Weights of a small mixture-of-experts language model, trained from scratch on English Wikipedia: a variant of Muon for the experts, 7008 steps.
Below are experts of layer 4 (counted from 0) of a mixture-of-experts language model. Rows are named router (the router's row for the expert), up (a neuron's input weights, with its number) and show model dimensions 0-191. Each number is 128 + 32 x the weight over its row's rms, rounded and kept within 0 to 255.
After each expert's rows: a language model's description of what the expert responds to. This comes from a sample of Wikipedia text that the model never trained on.

# expert 15
router [ 89 201 134 138  89 147 152 129 171 131 161 132 168 103 107 103 184  72 130 108 116 102  67 150 133 152 159 114  97 116 138 103 156  89 105 153 150 169 109 189 136 102 143 179  56 190 141  78  94 121  52  72 147  87 108 177 130 131 113 169 156 166  80 127 124 125 113 105  56 110 139  98 101 140 151 140 170 101 126  88 128 103 109 150  75 150 134 104 151 144 124 149 117  62  98 108 161 133 168  60  55 100 129 156 128 182  60 147 177 144 137 104 181 131 159 170 165  86 112 154 159 166 149 123 140 183 130 160 106 145 122 184 106 113 107 177 119 127 110  92 127 101 125  96 159 183 103 100 115 100 124  86 113 100  90 145  95 143 134  81 136 168 134 142 114 181 164 153 158 111 139 179 143 155 160 190 167 154 111 162 128 110 132  94 128 127 132  84  92 144 149 110]
up0 [ 88 181 143 121 153 153  99 126 146 129 174  69  97 115 125 109 144 142 154 107 161  91 113 157 167 162 127 110 120 168  85 142 125 115  90 133 118 148 115 131 148  98 164  80 101  97  90  88 153 127 156 162 113 158 124 168 101 144 109 103 143 118 150 139 101 109  95 137 104  74 148 118 123 154  98 143 217 149  93 100 125 144 103  52  20 106 177 120 173 111  81 107 113 171 105 131 137 104 132 125 110 123  79  69 140 150 150 111 160  97 122 218 106 159  70 118 149 108 114  83 179 102 121 110  74 129 142 174 114  88 116 182 100 123 153 168 169 105  90 115 153 195 137 114 171 115 144 127 178 126 128 124 107 114  62 167 132 146 144 144 102 119  94 157  92 132 171 204 172 175 154 100 127 137 103 157 145 174 123  92 135 107 104 103 214 134  46 132 124 111 129 114]
It responds to: Mid-word q/j/ab/ag pieces

# expert 5
router [ 82 122 134  91  78 167 147 160 167 124 120 118 117 116  90 141 117 124  81 100 111 116 129 115 143 144  99 180 169 136 135 132  26 133 103 145 118 148  86 146  88  86 181 151  94 190  98 100 190 157  46 160 152  98 149 146 149 136 174  85 148 102 105 116  92 140  92 107 195  88 118 162 228  48 108 150 118 167 133 130 175 125 215 141 136 118  98 117 121 115 105 105 117  89 126 134 140  94 153 142 107 139 121 183  93 124 140 114 155 152 122 105  85 144 134 173 136 138 116 179 141 156 135 165 134 182 154 102 110 170 152 128  73 184 116 170 173 123 138 148 139 150 154  92 173 135 163 157 127  89 131 100  90  95 120 165 150 104 114 111 131 180 114 151 133 154  95 121 168 124 134 120 104 115 128 185  64 176 145  88 136 172 141  79  79 126 104 143 148 166 166 162]
up1 [125 111 188 181 169  68 161 178 119 105 128 169 151 121 157  38 118  87 142 185 109 146  57 144 112 101 136 125 146 108 149 107 172 120  85 133 125 175 167 167  85 170 160 187 131 152  81 140 126 115 119  96 177 139 146 109 128  94 168 187  93 150 121 138  85 147 121 140 107 127 117 191 158 170  70 206 112 144 142 120 134 156 118 145 100 103 126 130  97 121  44 123 124 150 161 108 140 124 125 132 166  99 144 133 159  71 116 150 130 127 107 132 133 117 153 128 140 121 121 147 174 169 109  82  58 121 148 168 111 147  83 111 122 135 120 113 111 122 119  50 104  77  69 131 130  94  61 101 116 124 129  93 102 173  82  85 154  67 105 105 158 143 123 152 114 132 103  96  90 153 106 109 153 108 151 113 136 125 153  87  89 126 132  45 187 104  73 175 117 160  87 129]
It responds to: Capital letters in names, codes

# expert 39
router [104 205 155 100  88 138  96 126 118 133 183 125 192 159 140 146 133 130 114 167  97 104 108 144 124  99 172 183 136  85  91 113 130 112 206 157  75 174 117 160  84  77 105  85  93 230 141 141 156 129 152 161 126 107 157 117 126 130 173 106 125 168 116 131 115 148 126 131 128 120 133 210 154 119  97 132 118  78 116 119 121  92 104  83 128  29 129 119 102 132 102 109 117  82 162 122 157 168 176  91 104 192  86 164  95 147 123  86 133 179  71 164 112 158 135  91 142 114 178  90 110 101 154 119 101 151 175 121 116 176 113 128 207 120 138 126 149 142 140  98  58 115 139  75 114  95  76 169  80 146 131 134 136 151 114  96 134 126 148 114 123 178  86 113 176 151 145  96 128 132 167 148 163 184 124 148 159 119 135  91 144 193 100 107 151  89 126 134 104 143 124 147]
up1 [113 152 149 116 154  72 141 128 146 165 146 141 171 155 107 106 106 130 171 136 142 145 140 129 101 179 118 111 111 126 158 155 133 162 124 138 141 206 114 144 132 180 159 120 114 133 219  81  91 196  91 128 149 156 168  91 111 114 171 106 152  69 154 117 139 127 116  64 177 110 107 110 100 112 129 135 139 157 155 117  91 114 132  87 104  94  99 141 142 104 121 125 111  15 155 117 128 147  90  91 176 135 132 109 108  71 144 126 175 113 142 141 133 129  92 158 225  74 141 130  98  99 128  84 117 190  94  92 119 104 170 130 160 181 112  91 133 102 148 116 100 111 136 109 121 122  91 102 160  65 132 190 122 126 135  83 201 141 104 102 135 142 114  32 157 165 141  92 134 161 141 116 109  77 144  98 174 201 106 144 162 129 169  92 120 152 122 104 152 121 116  79]
It responds to: Agent prepositions and titles

# expert 54
router [149 141 156 162 127 161 159 160 126 137 132 140 119 131 127 117  72 122 116 140 102 205 213 109 131 142 151 169 135 181 103 137 153 104  77 167  88 197 102 177 138  99 145 194 145 145 223 179 163 126 155 120  93 107 127  89 108 105 147 116  97 158 126  72 119 167  78 139 122  86 128  76 140 126 105 161  89 119 136 113 123  90 106 110 140  83 136 108  69 141 144 129 169 143 120 138 153 135 114 113 155 121 241  88 110 121 147 119 151 148 148 141 154 179 143  88  89 129 146 138 183 112 158 162 120  90 108  98 112 144 182 118 180 102  95 152 170 177 166 124  92 166  99  77 122 148 120  90  93 186  94  76 170 104  84 129 138  93 114 126  73 138  96  89 155 146 125 177 181 148 104 116 152  96 115 141 116 167 111  82  67 176 117 126  91 131  92 112 114 127 121  97]
up0 [124 155 129  99 128 181 167 118 196 108 177 163 125 114 178 145 177 127 155 147 139 118 116 158 116  98 146 128 156 121 120 140 126  95  73 136 135 120 168 111  59  91 142  89 143 161 149 179 116 120 113  98  84 133  41 141 169 122 104 182 104 159  91 161 162  97 125 175 135 138 150 131 121 173 138 182  64 157  76  84 166 128 105 193 141 103  74 101 144 124 130 123 147 118 149 104 142 163 122  91 178 140  98 169 135  91 101 126  40 105  62 100 160 136 129  87 103 120 139  93 173 201  86 110 193 102 128  98 147 115  88 129 124 135 156 153 115  95 142 157 139 132  94  75 168 147  91 103  84 137 130 127 134 188 126 149  82 128  83  85 148  96 124 132 136 141 148 161 135 127 131 106 163  88 138 150 127  70 129 133 107 152 155  81 159 129  58 145  94 219 127 156]
It responds to: Clause and list conjunctions

# expert 27
router [119 126 162 144 122 187 107 176 158 117 160 110  99 128 115 113  98 100 135  99 105 152 113 162 117  90 202 121 134 156 155 143 108  52  92 179 151 127 129 141 129 124 112 167 156 184  87  90 153 155  92 160 139 119 110 100 118 109 206 116 151 165 111 122 138 208  97 139 100  90 137 123 136  88  79 156 182 103 130 106 143 110 103  82  93 165 103 111  94 143  85  97 198  89 107 198 206 186 152 108 116 121 137 131 119 157 100 120 116 171  74  87 142 148 154 130 145 120 151  92 115  93 136 190 130 162 141 145 125 136 131 124 130 151  25 117 111 128  50 140 121 124 114 126  70 140 154 164 168 157  47 111 147 125  54 119 154  97 104 142 137 123  92 117 155  99 137 142 101 132 147 117 114 143 133 172 125 172 123 156  87 130  66 103 133 100 123 147  56 117 129  70]
up1 [105 129  87 106 139 148 136 105 117  98 120 131 111 148 129  94 111 158 134 112 113 129 124  80  77 161 140 153 156 147 134 129 134 132 145 148 175 124 127 111 143 117 142 140 144 115 152 145 105 105  87 116 153 148 147 146 176  99 151 127 163 217 158 135 105 127 153 158  99 104  71  80 132 156 117  72 119 126 152  50 175 137 107 143 122 133   0 150 106 100  99 143 128 144 112 132 104 137  60 141  59 130  95 112 107  97 110 177 164 124 121 112 150 115 140 132  54 156 133 150 129 112  85 148 139 114 160 103 124 130 164 164 141 173 140  81  65 156 140 153 126  93 146 148  58 137 137 148  33 109 136 206 111 119  86 159 125 147  67 126 192 146 177 130 132 117 116 195 119  84 176 131 133 167 122 192 119  86  76 118  96 152 111 111 149 171 144 101 135 118  65 159]
It responds to: Capitalized word-initial letters

# expert 4
router [116 168  98 112 112 208 191 127 100 131 166 161  98  92 100 148 101  92  93  92 118 101 116 135 134  85 148 147 125 116 196 129  74 127 118 188 129 135 119 131 102 160 100 111 149 166 152 173 140 177  67 159 141 204 105 142  98 133 145 116 115 151 131 181 150 122  87 100 170 111 121 156 116 106 134 147  89 140 128  52  85 142  63 136 116 138 112 126 122 116  79 108 115  66 118 161 162 141 126 132 142 153  97  67  56 127 140 105 152 112 163 171 196 121 101 118 151 112 147 119 160 146 103 173 163 119 123 138 117 175 143 143 150 132  54 144 110 157  92 135 138 108 113  49 120  96 163 182 136  98 128 108 128 153 137 121 159  98 109 135  74 152 173 148 157 141 150  98 193 104 158 179 119 163 159  74 101 183  93  74  83 154 153  97 105 132 134  95  50  86 113 153]
up1 [103 114 117 137 163 135 102  89 146 163  97 177 161 126 102 120 158 140 128  84  47 129 119 122  71 106 101 121 106  92 170 102  83 131 100 141 150  72 117 101 108 111 157  89  82 118 176 180  69 122 155 161 134  97 121 144 126  84  94 109 132 170 113 201 154 169 145 114 139 146 147 166 125  80  99 134 157 144 125  97 166 128  95 118  87 174 166 127 104 113 122 137 177  57 166 165  78 141 125 138 117 128 205 167 111 138 165 145 180 133 116 115 136 128 105 126 166  86 183  83 143  79 178  93 227 145 110 122 108 115 229 179  95 126 109 123 131 139  83 134 134 149 136 143 161  88 122 146 208 150 162 138 163 149  97 147  56  96 129 118  90 114 183 146 124 140 190 116 177 187 146 175 117 143 101 110 133 134 116 130 131 114 134 106 123 116 125 108 150 111 119  84]
It responds to: South Asian name starts

# expert 57
router [ 41 172 166  85 148 148 138 162 124 121 145  81 152  92 163 146 174 144 108  87 119 174 130 136 144 122 130 113 148 130 136 103  83 105 156 178 159 160 132 108 107 116 103 110 157 143  96 159 154 114  63 148  96 164 161 114 118 114 139  98 193 105 141 121 127 165  90 151 114 118  86  67 201 119 147 133 171 144 120 158 159  97 166 126 115  66  87 106  62 137 134  78 152 104 144 108 163 190 147  58  96 156 152 172 109 140 122 127 143 145 146 155 161 125 133 162 108 182 110 110 119 137 163 127 112 136 127 170  96 141 161  81 123 127 188 127 136 172 140 111 104 101 143  60 112  89 136 135  90 183  88 174  80  66 151 133 140 167  77 123  93 134 167 103 161 105 160  60 177 119 169 136 114  95 141 120  89  88 177 159 139 141  53  63 122  99 117  84 175 122 117 149]
up0 [128 152 118 156 145 145 183 118 110 124 119 118 152 202 106 143 118 175 119  77 100 131 104 169 116 169 113 215  92 124  86 129 117 121 137  86 132 120 121 124  89 116 127  73  54 102 142 118 112  96 145 131 137  78  86 170 136 145  81  85  95 152 148 106 143 178  77 154 166 149 135 146  79 122 138 133 142 117  63 111 135 127 150  87 147 125 193 119 108 152 130 177 141 131 133 141 109 158 188 169  93 145  94 127 149 161 107 103 164 153  75 120 104 114 159  88 140 148 164 136 153 161  65 123 126 145  85 178 146 125  98 127 198 140 164 105 157 148 136 104 106 131  68 133 190 134  33 139 201 119  98  48 177 146 139 128 137 185  73 135 100 105 175  80 155 149 131 130 112 155  98 124 155 104  82 178 144 134 106 131 147 172 158 186  78 103 111 146 114 160 107 129]
It responds to: Word-opening syllables

# expert 61
router [ 57 148 163 109 120 142 170 164 147 143 119 149 147  77 151 120  88  83 131 131  79 146 129 165  86 116  76 163 140 153 118 158 137  93 141 159 105 132 133 153  99 143 112 109 171 146 216 142 122 139  99 135 181 140  95 147  64 111 144  92 144 136 139 195 112 198 122 155 134 105  89  70 195 176 164 131 103  90 156  94 121 114 129 138  84 121 112  67  61 137 118 128 142  56 119 157  95 150 219 169 111 136 142  99 147 133  97 122 118 150 119 121 102 165  98 169 111 143 152  95 202 116 138 113  70  92 125  92 143 104 118 168 140 105 169 209 185 137 144 133 125 175 183 105 109 132 127 147  96 170  79 138 126 183  89 143 146 121  53 104 107  68 120  99 171 139 110 151 107 120 170 115 108 115 118 155 120 156 161 152 133 129  76 112 139  94 152 121 106 101 148  89]
up0 [140 126 120 121  92 115 193 153 137 167 119 132 143 174  89 150 112 118  92 122  92  56 187 120 134 142 103 142 147 142  95 129  81 151 118 120  70 167 121 171 115 121  68 104 116 131 157 105 189  97 101 151  71 127 133 136 145 110 155 166 113  94  86 101 148 127  94 182 125 147 126 188 151 125 158 148 175 140  67   5 156 115 159  76  20 195 131 120 105 133 130 170 113 109 151 124  77 152 165 192 121 147  76 174 146 113 106 142 101 106  59 158 109 141 131 149 106 148 110 103 123  86 113 142 144 120 134 172 184 126 118 145 162 117 132 141 123 157 111 132 166 131 140 146  72 144  84 168 126 134 141 104 159 134 187  55 170 117 117 124 109 102  90 138 105  88  99 110  99  96 157 186 117 139 138 156  93 135 133 146 164 137  58 124 138 124 150 133 114 119 187 113]
It responds to: Table cell separators